config = dict(
    hidden_size=448,
    n_experts=16,
    experts_per_token=2,
    init_std_router=0.038,
    tie_word_embeddings=False,
    init='trunc',
    init_std_up=0.0288,
    beta1=0.9,
    schedule='wsd',
)
Below are experts of layer 9 (counted from 0) of a mixture-of-experts language model. Rows are named router (the router's row for the expert), up (a neuron's input weights, with its number) and show model dimensions 384-447. Each number is 200 + 20 x the weight over its row's rms, rounded and kept within 0 to 999.
After each expert's rows: "comes after" lists some tokens at least twice as common just before its tokens as in all text. This comes from a sample of Wikipedia text that the model never trained on. Tokens count by the router's weight.

# expert 0
router,195,213,193,223,199,190,198,178,176,215,200,187,202,182,176,181,187,226,191,177,206,210,198,223,166,194,223,197,250,172,220,234,184,203,206,174,199,177,246,212,207,205,197,227,231,220,228,203,218,241,154,197,238,213,206,203,199,202,223,215,190,234,220,235
up0,191,239,182,215,191,188,171,245,214,194,206,230,183,192,184,213,200,201,216,202,203,189,216,192,208,234,190,188,263,208,210,205,197,191,199,224,208,210,184,199,215,207,181,202,197,202,182,205,241,194,172,178,218,209,181,183,204,207,194,197,171,207,250,231
up1,196,171,176,229,223,217,186,201,184,233,193,212,191,182,202,179,209,235,187,189,210,193,210,187,214,213,200,184,167,192,213,199,183,209,243,187,196,203,189,199,195,196,181,190,171,183,195,207,151,219,229,174,168,201,199,199,176,153,168,204,207,206,174,191
up2,197,236,174,138,210,155,193,220,208,182,227,193,176,206,180,140,226,208,189,168,202,198,200,183,208,185,196,199,184,224,190,196,186,184,196,181,219,207,197,184,236,192,204,220,218,179,233,227,189,194,202,206,188,232,223,192,198,166,202,188,233,204,196,211
up3,209,225,169,193,217,189,179,204,217,199,203,172,186,183,193,193,170,245,174,214,229,214,241,206,199,196,207,200,212,170,230,189,191,220,179,207,167,215,213,194,235,189,183,187,207,191,192,156,178,169,188,203,190,180,202,205,200,193,179,177,186,215,215,204
up4,207,185,180,208,218,183,189,205,186,207,218,206,223,204,173,197,215,191,195,182,196,188,186,178,150,165,177,193,230,185,194,220,204,169,213,204,215,174,169,238,201,200,186,220,209,191,232,173,207,214,195,214,248,221,204,172,198,223,232,187,164,213,160,210
up5,199,202,215,201,184,201,198,220,200,180,193,200,196,207,171,190,188,214,188,228,181,188,182,188,199,173,204,199,226,197,256,192,211,214,176,197,217,201,206,183,220,200,166,204,189,215,222,203,215,194,178,183,217,194,219,206,199,231,256,201,215,241,175,189
up6,192,266,189,172,190,217,257,212,181,233,203,173,200,178,184,168,185,181,208,196,188,206,169,191,219,238,171,187,217,216,197,206,176,200,197,196,234,205,226,200,229,187,176,210,200,190,139,195,200,182,196,239,202,191,186,191,193,189,181,217,224,234,193,180
up7,188,193,194,198,161,197,185,216,230,207,205,193,183,184,182,201,187,203,200,236,216,210,158,207,220,196,204,194,182,192,220,234,218,166,197,216,215,225,185,217,202,191,196,204,210,188,234,215,206,194,232,218,192,184,202,176,188,169,197,231,193,202,195,160
up8,180,176,168,218,200,188,246,191,221,256,234,183,199,194,172,211,238,225,173,165,209,237,196,179,175,175,212,193,208,187,172,210,179,176,251,214,185,182,186,190,232,207,202,182,185,216,204,191,192,203,195,228,203,176,202,200,187,208,211,197,224,244,194,199
up9,206,216,185,182,200,188,201,205,203,251,190,185,180,167,169,203,167,209,187,226,205,191,217,178,209,172,198,193,204,171,231,225,189,193,209,202,189,210,210,206,185,182,181,214,220,220,198,206,233,220,213,229,215,187,189,212,158,178,210,202,227,190,201,213
up10,188,228,209,216,225,212,204,235,180,217,233,221,182,201,181,195,187,178,214,187,204,186,145,214,232,202,189,210,201,206,214,220,219,155,194,210,210,222,212,210,209,198,208,209,181,166,208,221,214,186,174,200,200,206,178,210,190,209,174,203,208,208,208,168
up11,215,215,162,186,176,213,231,223,228,225,216,184,182,214,210,149,186,229,212,233,213,172,206,214,200,211,170,197,179,214,192,187,170,206,237,210,210,188,199,157,196,216,177,229,176,215,197,219,202,217,181,182,183,187,193,202,214,160,217,224,226,219,214,225
comes after: " |", "|", " the", ":", " in", " of"

# expert 9
router,195,186,235,194,183,211,203,208,160,214,208,192,251,201,155,165,180,217,163,206,196,201,206,207,183,204,226,200,213,171,187,228,191,216,215,219,213,214,175,180,211,166,191,230,211,199,198,193,221,220,208,215,205,205,196,182,186,210,236,222,187,233,258,205
up0,221,247,194,217,206,203,205,215,210,223,213,191,190,175,227,177,217,184,214,211,199,220,224,211,221,237,179,200,208,177,174,201,213,192,205,191,209,221,194,206,171,142,225,206,213,214,190,196,220,212,213,186,187,217,212,180,250,193,177,171,169,201,215,213
up1,199,195,203,196,243,223,167,211,163,237,201,221,192,151,182,200,212,174,169,208,196,248,216,187,158,205,206,190,198,198,216,202,187,239,194,206,205,200,195,164,180,209,225,196,214,214,185,172,232,161,228,194,196,189,206,202,207,188,190,216,200,211,188,179
up2,185,186,202,239,199,198,214,192,212,213,195,194,200,168,159,184,204,230,183,203,217,201,229,202,180,218,201,211,222,150,223,186,193,200,173,205,193,226,197,210,209,184,187,201,192,217,216,168,182,195,195,194,183,212,212,196,211,172,202,187,188,195,193,211
up3,214,212,190,198,193,236,201,206,226,202,231,174,196,169,180,209,239,189,178,206,222,173,212,188,182,235,239,203,205,219,235,210,227,206,212,210,216,208,202,203,191,180,217,181,219,212,182,177,257,193,204,181,249,195,215,190,215,169,230,225,193,197,136,177
up4,187,187,178,209,211,219,195,183,171,238,200,191,228,180,197,207,177,208,219,263,219,224,227,185,210,219,226,204,214,178,187,215,202,208,198,209,224,221,204,188,172,177,186,149,223,213,237,208,193,212,201,195,223,176,214,167,197,200,226,200,201,195,182,207
up5,227,192,207,213,176,203,211,187,219,208,195,165,193,181,185,193,227,185,202,188,204,197,198,184,188,184,205,173,185,203,189,202,207,186,199,210,196,209,202,209,173,189,221,219,185,206,199,201,207,241,192,163,182,201,192,188,188,214,200,202,221,216,200,204
up6,159,195,188,185,216,215,187,159,181,158,226,204,204,198,174,201,210,201,226,187,218,209,170,207,202,212,209,192,216,202,207,202,198,243,225,185,204,216,187,230,207,152,189,201,192,191,231,199,206,228,211,203,225,176,212,219,192,218,213,166,220,195,227,232
up7,178,230,210,223,206,185,209,206,192,192,199,200,198,219,148,226,180,192,215,194,190,184,152,201,206,251,230,213,197,201,218,211,204,209,178,194,169,208,185,207,166,217,193,219,186,226,204,246,229,160,203,158,197,208,204,169,191,202,201,180,232,205,195,159
up8,198,151,210,237,204,195,208,166,191,264,199,167,188,199,193,192,206,209,197,232,219,181,186,204,205,171,212,203,215,194,250,182,177,209,234,204,192,197,210,219,229,194,212,210,192,188,242,189,160,152,194,197,219,213,211,174,190,209,218,218,196,224,174,225
up9,185,206,163,228,189,202,197,219,224,209,196,172,183,184,217,195,205,230,213,222,198,224,191,213,177,208,191,194,223,200,190,214,191,191,218,173,180,194,224,230,236,204,237,233,179,214,198,235,203,210,210,188,213,205,162,200,179,201,204,243,185,209,197,209
up10,196,176,184,208,215,222,197,206,198,181,214,216,192,202,195,173,232,233,204,191,194,204,200,196,195,194,204,208,209,183,207,208,206,219,190,206,237,195,192,186,155,176,196,193,219,214,227,172,188,209,210,174,176,227,209,223,210,184,235,214,236,250,198,208
up11,185,179,208,234,213,193,199,225,178,183,178,181,212,191,227,164,236,179,175,156,212,180,158,197,185,179,239,159,213,172,169,197,201,217,191,196,181,226,196,206,175,203,210,192,175,220,181,205,194,234,213,175,213,234,233,174,188,204,209,229,165,223,203,213
comes after: " |\n", "1", " to", " was", "\n", " is"

# expert 13
router,163,187,190,202,187,188,211,222,186,204,197,175,215,194,183,183,205,213,187,190,217,202,181,210,205,198,202,235,213,185,217,238,212,231,193,213,204,194,215,191,207,173,191,216,251,206,213,193,224,198,164,211,218,247,203,180,191,207,217,200,219,252,248,194
up0,210,195,194,200,209,193,219,172,187,183,228,204,191,198,211,167,223,206,193,209,206,197,198,203,172,168,229,220,204,161,142,212,182,180,198,229,261,203,184,184,192,216,233,198,165,183,201,169,218,198,235,194,226,208,239,191,209,189,198,178,150,187,183,215
up1,193,157,218,188,199,201,158,211,171,211,223,172,191,149,193,195,216,198,213,192,220,251,203,231,244,201,189,182,187,175,210,194,198,212,206,218,193,185,198,209,237,167,197,207,186,190,219,226,232,223,221,201,187,181,236,187,214,204,234,200,202,228,174,210
up2,178,204,191,194,178,215,204,176,204,193,200,217,230,185,202,202,236,202,202,227,217,224,209,161,169,243,207,183,225,214,175,204,197,195,209,207,216,203,174,181,170,207,216,212,192,200,213,181,231,192,190,208,197,218,195,155,185,161,193,230,208,226,207,191
up3,206,187,212,215,175,190,194,188,208,202,197,216,207,218,190,154,196,198,193,193,198,222,224,231,187,249,182,205,224,229,248,192,196,185,249,191,203,165,176,168,225,182,221,217,200,181,170,213,230,201,204,153,217,209,200,185,231,171,173,197,192,194,218,239
up4,188,204,174,200,206,211,203,223,197,209,190,186,192,199,194,197,166,178,197,161,216,175,185,223,208,190,215,228,201,228,227,190,207,223,174,207,201,209,193,172,211,206,216,199,166,189,197,186,202,217,219,199,190,193,172,245,176,174,201,207,210,229,232,208
up5,185,221,213,187,238,186,184,171,216,211,201,175,202,181,196,225,242,201,227,223,203,215,236,204,189,195,231,177,210,186,197,229,197,179,192,209,203,219,205,231,199,186,225,149,205,236,197,208,178,204,225,185,194,181,208,222,190,218,227,171,174,196,179,204
up6,204,169,203,207,209,208,203,184,208,200,217,224,173,220,226,201,172,184,202,233,230,196,198,180,179,206,216,181,205,175,227,198,226,188,220,207,194,232,213,171,184,236,200,207,203,207,167,195,189,187,171,230,215,239,236,179,225,222,208,195,161,188,211,205
up7,206,200,201,213,204,188,199,203,182,194,182,165,200,217,241,184,207,231,203,177,254,203,186,226,203,186,199,216,215,233,197,193,193,187,236,181,238,231,193,183,190,133,185,189,222,177,226,202,187,201,202,158,197,193,170,197,215,182,194,229,176,187,239,174
up8,186,209,192,227,242,210,181,219,189,181,201,177,231,191,198,163,183,237,175,186,204,244,216,182,223,226,241,181,214,191,236,205,210,203,206,192,171,177,219,177,190,178,188,194,219,212,212,202,213,169,199,236,196,168,238,224,226,185,209,164,191,201,187,181
up9,154,208,261,223,193,179,228,203,193,167,232,227,175,182,170,186,223,212,211,154,228,217,180,178,226,199,200,219,212,215,150,214,224,223,200,242,174,186,204,198,219,186,199,159,221,187,192,236,222,205,197,219,189,185,184,218,217,147,218,215,213,187,201,204
up10,216,198,202,208,215,181,237,204,206,221,181,178,199,181,181,235,199,196,196,185,203,202,219,207,183,202,150,215,211,208,210,200,208,190,196,235,226,208,210,165,201,192,218,201,239,195,209,206,224,183,222,182,196,204,193,180,200,215,180,199,187,211,204,192
up11,184,208,166,209,196,238,185,195,230,179,216,219,225,187,208,188,189,191,223,208,214,194,199,219,211,214,177,197,178,203,212,219,183,190,239,212,180,215,199,212,187,200,225,213,183,220,228,230,212,177,190,196,195,201,214,198,237,160,187,185,225,181,204,177
comes after: " ", "–", " (", " is", " as", " $"

# expert 11
router,184,182,201,206,205,232,195,174,187,214,182,176,205,193,192,160,190,207,192,211,224,169,200,198,178,190,185,198,223,205,212,205,195,190,220,214,211,170,228,174,207,164,199,219,201,221,218,199,230,194,190,225,188,231,184,206,228,174,213,204,214,233,236,202
up0,216,171,214,201,204,204,201,192,202,176,201,220,223,168,188,205,196,181,170,208,222,249,208,188,189,178,203,179,200,226,209,236,192,186,208,204,206,191,208,173,198,209,186,194,212,216,215,167,186,185,197,204,217,202,207,180,227,145,209,202,211,196,176,207
up1,227,228,188,215,188,219,190,200,207,213,204,171,172,216,194,210,174,224,173,243,221,231,201,184,198,214,205,205,189,210,207,201,209,165,207,186,183,192,209,212,210,212,188,239,186,221,230,204,184,226,221,199,215,219,226,185,194,183,203,201,221,235,168,190
up2,196,186,181,204,206,219,201,196,170,179,197,206,199,215,225,220,162,194,181,190,207,215,233,198,214,202,185,215,204,211,198,243,200,213,231,205,212,190,214,181,217,206,183,205,176,205,206,184,220,206,194,205,217,204,214,216,198,179,179,196,220,213,218,195
up3,185,199,186,210,215,174,193,173,191,182,182,170,202,191,183,181,182,209,197,213,204,233,182,214,205,206,209,187,180,196,171,202,178,204,183,215,195,163,190,221,224,203,168,207,216,230,188,184,201,193,236,228,208,199,239,206,234,194,195,228,208,230,173,206
up4,184,201,164,231,181,197,210,196,185,196,224,173,182,174,167,190,186,192,228,211,175,215,155,216,212,175,213,211,202,190,167,191,188,197,185,179,210,197,230,195,194,162,199,190,210,184,219,145,226,222,211,226,230,189,204,199,162,196,201,188,186,195,184,230
up5,182,216,185,230,195,225,206,196,198,216,200,177,187,194,172,203,166,185,194,210,186,179,162,178,182,170,200,205,202,219,175,181,212,164,191,203,188,217,196,184,207,206,176,208,192,217,209,191,216,228,218,208,190,216,204,190,217,180,217,211,186,184,177,228
up6,192,178,192,193,198,196,207,180,193,212,196,175,202,180,222,198,184,214,197,202,188,199,177,187,198,225,201,197,202,205,227,202,245,208,187,212,209,181,234,190,217,201,192,189,216,202,193,217,205,220,197,179,202,202,190,196,244,197,233,206,179,206,172,209
up7,183,196,220,203,205,198,177,209,214,217,189,193,184,174,194,174,227,209,243,193,223,216,187,203,198,249,249,221,212,206,213,216,229,155,200,183,177,175,204,186,227,190,199,233,180,198,182,166,193,218,209,200,225,212,175,208,187,201,220,220,173,192,222,225
up8,166,237,190,222,198,241,202,209,199,228,193,224,194,218,206,225,194,205,182,191,237,188,210,186,135,230,197,220,198,247,223,233,212,211,198,217,202,193,190,243,213,198,155,228,202,196,184,215,169,181,199,181,196,237,206,173,244,140,237,228,213,192,201,206
up9,206,208,202,201,193,201,209,228,183,208,179,173,187,198,176,184,225,192,164,200,159,215,183,196,174,178,200,207,200,190,202,240,211,189,219,223,169,201,200,239,187,196,213,180,218,216,220,221,223,194,184,217,230,213,240,154,175,200,168,188,233,210,185,208
up10,206,202,192,181,203,181,236,192,205,175,215,211,245,183,182,174,233,209,238,183,223,216,207,237,200,232,235,198,203,198,226,210,167,171,210,198,163,196,203,188,202,201,214,190,213,198,184,225,187,169,192,186,229,216,215,168,214,175,189,209,197,194,219,221
up11,234,215,194,197,211,189,232,193,176,219,175,231,207,196,193,232,220,217,180,225,200,230,166,200,214,195,202,182,211,167,197,176,199,204,245,219,199,215,212,230,175,212,192,219,228,214,214,224,198,178,203,198,221,198,230,198,218,182,192,238,219,217,196,183
comes after: "2", " ", "1", " |", "0", " T"

# expert 12
router,182,163,202,204,225,183,192,187,159,229,233,187,209,197,174,153,192,222,169,203,184,211,232,197,211,221,224,253,191,200,194,207,161,182,207,224,223,228,157,185,210,165,191,215,191,171,229,208,225,223,190,198,211,234,199,192,229,203,212,181,162,244,252,236
up0,236,187,240,222,215,215,197,205,162,183,223,160,184,192,178,179,219,216,181,196,216,193,226,194,233,226,215,188,223,209,173,204,180,224,197,190,219,209,221,191,160,210,188,197,188,198,221,196,194,216,210,202,229,213,189,188,230,215,232,202,186,221,204,222
up1,192,196,175,209,190,227,186,186,199,175,217,181,195,192,184,170,189,221,158,192,210,163,210,221,178,223,238,199,197,212,201,200,200,185,177,171,215,229,210,192,174,229,192,161,195,172,224,191,210,193,197,192,175,210,186,194,200,192,248,229,186,189,192,219
up2,193,226,176,201,182,213,173,211,200,239,181,188,180,181,195,160,183,206,216,196,202,205,203,205,161,177,184,227,199,208,182,178,216,194,189,246,206,202,182,187,179,212,230,219,172,198,200,190,182,210,185,176,191,213,184,178,173,187,210,180,202,223,203,200
up3,188,213,209,204,234,190,208,233,163,200,213,165,145,195,209,185,214,201,171,233,192,214,174,252,204,187,194,204,201,201,219,169,220,219,208,204,182,207,230,195,193,184,179,160,202,206,232,228,201,170,197,217,210,177,189,169,197,210,192,195,201,188,185,192
up4,214,213,201,199,156,195,207,226,183,189,208,203,195,177,234,156,227,216,193,191,191,225,180,225,163,218,162,202,217,224,189,221,178,212,173,240,180,197,211,220,224,205,203,197,188,187,227,202,197,234,169,216,215,230,172,160,204,182,212,194,197,197,180,202
up5,215,206,215,197,203,202,198,237,210,197,210,228,184,189,183,189,252,202,176,175,200,178,205,219,194,169,162,203,204,226,150,230,220,198,190,216,201,211,210,189,208,216,160,209,162,189,220,227,211,162,190,162,183,211,152,203,207,209,185,216,189,224,210,176
up6,197,193,194,203,175,210,197,170,237,199,184,185,185,205,198,199,213,167,202,200,238,193,173,235,212,185,182,193,198,184,184,219,179,183,221,209,192,230,205,193,208,223,212,191,205,193,191,233,202,223,172,193,183,245,209,188,216,212,179,198,185,188,220,247
up7,179,199,199,194,211,213,215,193,206,164,180,169,220,195,242,181,195,204,187,210,194,219,187,215,161,220,225,174,210,177,221,229,220,213,201,174,236,199,229,239,203,198,184,199,213,211,199,188,193,190,195,198,210,217,226,218,184,190,187,173,207,217,220,155
up8,218,172,194,258,209,224,232,222,167,211,219,203,186,191,188,177,195,198,198,205,213,194,176,195,220,115,229,188,206,191,184,196,182,190,166,218,221,201,199,166,218,216,209,221,185,190,231,173,169,187,171,202,251,204,228,189,182,234,215,232,191,217,185,201
up9,173,214,221,189,235,206,204,183,180,243,243,210,199,192,151,162,212,221,212,203,201,159,200,192,251,188,244,192,207,184,223,227,190,160,217,188,194,220,208,205,225,195,172,173,228,199,190,190,234,212,214,220,224,177,235,235,197,213,205,196,197,204,197,214
up10,198,191,185,217,214,185,194,191,218,206,182,212,229,202,186,177,215,206,199,198,186,215,210,202,190,205,181,216,196,226,211,219,189,197,215,216,251,163,174,193,221,166,196,221,187,195,200,247,223,206,200,249,198,228,162,220,212,191,207,202,161,231,213,188
up11,192,213,182,198,191,209,201,190,217,235,205,209,199,162,184,145,197,213,214,203,226,194,223,206,208,195,212,193,212,184,181,181,212,158,206,206,230,203,202,177,219,176,195,198,200,210,185,212,226,234,197,250,197,216,200,219,235,191,173,182,179,210,170,184
comes after: "9", "0", "8", "1", "7", "5"

# expert 3
router,196,209,207,228,234,188,200,192,162,190,199,177,226,194,220,183,170,204,196,222,225,208,186,218,193,185,189,227,228,205,207,218,210,183,205,220,224,221,211,220,240,168,226,219,181,219,217,169,235,198,216,229,211,209,201,179,209,225,202,207,193,233,215,197
up0,223,223,206,205,183,209,174,184,228,226,201,172,185,198,222,202,188,233,191,208,197,207,184,153,197,204,212,191,183,165,185,216,206,195,197,172,210,205,184,203,208,201,205,195,193,172,222,198,223,185,182,175,235,183,238,211,204,241,203,204,176,216,194,192
up1,221,213,196,226,186,194,202,248,186,188,191,193,227,187,207,201,214,181,215,245,193,223,167,161,207,182,213,174,197,199,202,223,222,163,214,213,177,213,207,220,223,189,168,177,200,219,212,162,219,205,158,185,239,239,205,172,193,225,186,229,223,193,182,204
up2,214,223,196,184,182,173,229,183,213,236,227,168,206,222,202,171,189,188,203,202,164,196,204,170,208,205,201,220,201,201,241,204,174,229,163,226,231,188,199,232,201,188,157,208,185,219,208,189,183,201,233,191,213,212,173,185,235,214,227,219,192,211,201,190
up3,191,213,215,162,199,193,205,237,199,190,214,234,207,212,195,197,164,185,207,167,217,204,179,196,224,154,208,181,204,225,172,199,232,165,220,230,188,234,205,214,194,183,169,209,201,203,206,167,197,179,233,180,220,205,174,212,201,171,179,205,190,207,191,213
up4,225,182,209,216,204,177,203,195,181,187,227,198,208,209,185,165,206,191,208,237,219,189,222,196,214,210,205,192,185,185,198,181,206,199,191,206,187,222,189,213,183,209,176,213,198,222,196,191,213,225,223,218,176,194,221,195,224,182,175,212,191,174,178,181
up5,212,200,179,207,189,195,165,183,205,226,184,190,187,152,215,176,190,213,210,209,206,181,231,196,166,201,169,204,188,197,229,213,173,177,222,194,240,212,192,216,202,164,224,212,203,210,213,195,220,192,243,174,206,210,200,232,223,156,197,215,205,221,191,180
up6,187,190,199,199,218,196,188,178,211,194,185,176,212,208,217,182,160,192,210,194,225,199,219,140,170,194,210,208,199,227,205,225,192,239,178,215,207,168,210,188,177,158,177,176,209,241,197,177,202,170,231,238,208,180,206,234,195,202,205,204,216,197,201,184
up7,202,180,181,196,199,199,187,214,191,215,211,188,207,229,191,194,196,193,201,208,200,176,210,209,178,197,196,233,206,176,206,207,187,204,214,200,213,233,193,197,180,220,200,181,204,211,176,204,197,210,184,210,232,228,222,175,188,222,232,219,197,190,213,232
up8,231,204,200,217,178,183,200,202,221,187,216,165,165,216,231,197,180,231,208,233,201,135,160,174,196,182,211,210,195,201,247,202,216,181,197,214,214,214,190,252,176,190,155,181,186,208,207,181,203,193,205,178,235,200,162,174,207,207,168,220,208,184,200,173
up9,230,203,227,210,173,204,174,195,177,208,189,205,203,245,208,214,212,185,206,214,243,156,212,214,165,208,214,216,170,185,206,161,195,181,175,214,191,186,201,223,191,186,189,188,275,193,202,184,196,221,230,223,190,217,183,213,190,213,225,223,186,212,192,193
up10,195,228,202,158,165,205,228,191,212,214,261,223,168,136,203,195,184,211,199,183,230,183,167,224,194,187,229,212,216,191,202,230,189,171,169,210,191,201,226,242,199,190,187,211,193,194,205,218,183,187,177,212,197,208,178,193,200,226,176,189,172,194,229,178
up11,196,205,200,233,205,185,202,207,199,202,200,187,164,188,178,218,164,224,211,221,185,230,186,169,200,195,205,211,204,183,196,229,189,228,211,216,189,214,201,203,199,191,209,197,220,231,253,192,241,193,192,192,228,200,212,183,221,177,203,220,184,238,190,222
comes after: "-", "|", " the", " a", "==", "%"

# expert 2
router,191,192,205,207,232,195,187,160,143,199,188,192,248,231,192,169,187,240,201,196,184,210,203,227,203,186,205,193,252,213,204,190,173,207,235,166,215,209,252,202,221,184,187,231,229,204,229,167,206,210,214,210,221,223,194,186,209,195,218,226,195,241,203,202
up0,208,210,179,199,158,218,188,194,189,196,229,221,190,238,149,184,195,218,217,180,229,186,204,201,190,179,197,216,194,191,192,180,197,218,222,185,198,210,193,203,194,191,206,187,201,200,199,166,181,195,198,204,186,230,250,231,203,191,218,190,205,196,167,210
up1,201,237,199,203,170,212,167,170,179,194,205,204,185,183,230,187,212,199,182,221,206,213,172,156,198,225,199,252,225,199,215,180,203,202,220,201,203,207,197,165,196,221,213,205,202,208,234,191,194,183,170,201,198,211,196,245,207,160,178,214,234,194,198,196
up2,194,191,181,215,199,209,217,180,199,200,204,208,162,214,191,151,191,252,216,220,218,210,235,168,214,242,227,224,190,191,224,202,218,235,169,213,212,242,177,165,200,187,196,209,230,226,230,210,215,139,175,192,198,218,238,199,213,191,182,149,213,177,200,215
up3,217,199,193,221,236,186,210,204,181,228,168,214,209,233,190,182,206,243,169,220,204,210,217,213,213,171,210,201,203,196,194,192,189,181,192,216,182,210,191,201,207,199,198,217,208,210,195,167,178,203,173,204,216,217,226,198,217,213,224,216,159,184,197,214
up4,204,204,166,183,178,197,219,204,147,191,181,215,247,207,212,183,159,240,160,178,200,195,179,200,167,202,224,218,191,200,209,207,210,177,204,201,244,179,182,185,213,189,215,233,228,165,222,215,235,190,190,175,204,198,225,184,222,179,198,221,184,224,183,217
up5,210,209,193,208,158,225,215,245,237,213,212,178,198,205,192,209,213,189,169,198,192,180,196,187,182,181,220,184,201,170,213,199,209,212,206,197,180,193,161,203,170,178,187,200,183,169,189,204,215,226,203,197,210,253,179,210,211,202,178,214,204,208,204,209
up6,205,192,203,228,149,216,214,188,192,222,189,208,196,193,177,233,169,193,204,259,225,206,187,192,192,182,211,178,214,201,174,193,214,204,229,209,189,214,174,190,170,194,198,188,227,205,204,184,186,189,194,203,263,210,187,210,205,184,222,179,196,180,181,199
up7,222,177,223,217,218,214,180,207,192,192,258,204,213,225,182,194,198,205,212,193,201,220,194,182,194,178,185,188,193,188,180,212,187,214,185,195,202,203,212,195,204,195,192,188,193,214,179,200,191,190,226,199,259,201,203,198,219,218,245,184,213,178,221,175
up8,204,193,190,240,182,172,204,202,191,206,199,161,196,178,182,216,206,202,174,222,225,190,136,225,177,197,200,216,217,195,175,204,197,201,171,215,268,180,194,204,155,202,189,201,211,222,214,195,225,200,189,156,229,207,181,195,211,187,190,205,212,224,231,180
up9,185,183,192,253,229,208,185,206,208,180,232,218,199,203,154,182,197,211,211,195,187,190,169,216,202,192,188,178,179,194,218,216,186,210,229,201,206,211,199,203,162,172,224,209,214,194,238,193,227,241,219,241,233,200,187,210,195,192,203,182,194,215,217,210
up10,171,197,180,227,212,233,183,215,156,173,204,200,201,172,210,177,207,244,209,205,196,231,161,186,175,236,240,222,213,219,193,215,207,183,249,213,230,213,195,217,169,205,172,192,177,207,217,210,184,207,203,203,172,197,220,229,211,200,181,202,189,219,230,223
up11,189,218,182,186,207,202,240,198,209,243,187,199,209,195,204,207,188,240,209,209,180,165,172,192,154,185,199,198,183,170,197,209,178,167,174,215,169,188,203,183,194,222,225,213,179,174,237,185,197,178,199,221,194,232,220,172,199,216,220,183,217,207,183,176
comes after: " |", ",", " (", " \"", ":", "-"

# expert 1
router,175,207,193,218,196,224,214,201,194,202,194,172,227,202,164,166,196,248,169,192,174,189,199,191,186,214,198,241,234,196,206,216,216,180,210,218,199,191,200,222,225,201,210,215,206,220,231,189,210,222,196,190,205,210,174,222,161,212,219,209,203,242,221,213
up0,206,187,213,211,193,183,183,196,206,179,204,176,189,218,182,205,211,224,181,203,195,184,211,210,195,196,213,186,216,211,205,222,231,208,193,188,217,209,216,221,204,184,167,201,208,235,179,183,179,182,225,164,222,224,185,214,199,183,263,252,209,207,203,204
up1,197,208,201,205,227,208,201,214,185,175,204,188,185,201,167,197,191,182,167,229,206,196,188,178,167,189,218,204,227,216,202,167,198,214,222,207,235,195,197,167,214,163,205,204,243,189,208,178,236,194,203,189,205,203,226,192,181,199,189,202,214,202,202,203
up2,176,245,205,213,205,213,211,223,168,196,169,203,221,175,186,175,207,199,188,202,193,211,206,200,188,236,191,192,230,226,203,178,228,222,213,189,234,185,208,186,254,208,165,183,182,199,181,181,218,173,225,206,220,217,208,224,194,179,251,205,201,232,189,191
up3,185,212,167,217,177,197,175,186,218,201,189,194,208,195,205,190,178,242,247,167,197,214,176,206,170,198,215,186,213,184,171,203,182,159,197,186,201,203,204,199,161,222,205,190,207,214,196,224,202,191,199,201,185,181,189,230,183,176,193,230,168,211,194,194
up4,208,215,174,182,208,184,226,179,160,221,174,207,183,199,215,177,216,207,218,178,185,191,200,183,200,201,230,203,211,226,220,203,184,191,213,200,213,189,191,223,239,210,196,217,227,210,188,235,184,217,185,163,193,182,191,197,197,187,216,201,202,194,188,214
up5,209,161,216,204,205,195,188,189,207,209,204,202,176,205,185,206,193,200,218,231,174,203,187,190,190,183,205,182,211,197,226,249,170,181,211,234,195,216,202,228,222,180,213,209,213,201,247,215,202,183,208,199,195,209,201,222,194,207,210,202,224,208,193,159
up6,197,208,187,222,210,183,217,190,194,209,175,186,232,186,190,162,205,186,168,213,202,226,215,185,179,203,202,226,228,229,228,194,174,200,192,202,218,184,160,139,167,216,203,187,204,192,230,216,208,201,233,214,191,188,198,221,222,150,178,228,204,226,210,207
up7,206,197,242,186,191,224,175,199,216,179,203,185,222,160,154,184,221,237,199,219,192,219,220,233,231,170,191,211,229,167,197,222,184,234,185,196,220,183,202,186,207,191,202,193,190,200,183,206,209,231,248,201,224,196,196,206,208,196,238,200,193,205,213,174
up8,194,224,210,143,176,217,171,210,177,236,200,209,190,207,186,176,184,233,190,181,205,188,208,191,183,193,204,225,224,195,177,204,201,190,222,203,193,202,191,209,236,191,175,224,179,208,197,204,218,214,192,181,208,228,160,189,181,220,181,223,152,188,188,174
up9,224,219,219,251,200,198,190,242,165,194,233,206,215,206,190,186,165,207,182,193,197,219,184,167,211,187,202,206,233,187,248,228,224,214,201,199,166,201,221,166,193,169,173,200,206,204,203,205,194,167,205,191,193,206,220,182,201,201,203,198,174,209,187,205
up10,215,210,203,175,221,228,212,189,171,229,196,178,171,228,213,218,223,214,166,175,185,206,218,192,240,216,220,223,216,172,174,216,177,206,217,192,206,201,193,196,186,198,220,208,195,220,217,159,187,216,186,246,237,220,210,196,187,258,209,207,194,239,192,193
up11,177,170,191,221,192,172,155,170,210,221,210,214,215,188,158,189,208,210,181,195,187,199,182,191,179,196,203,178,207,179,188,193,180,190,205,239,237,207,171,188,170,191,200,166,188,195,203,203,216,211,177,187,208,189,160,206,186,205,182,173,183,195,188,189
comes after: " of", "1", " in", " at", " to", " on"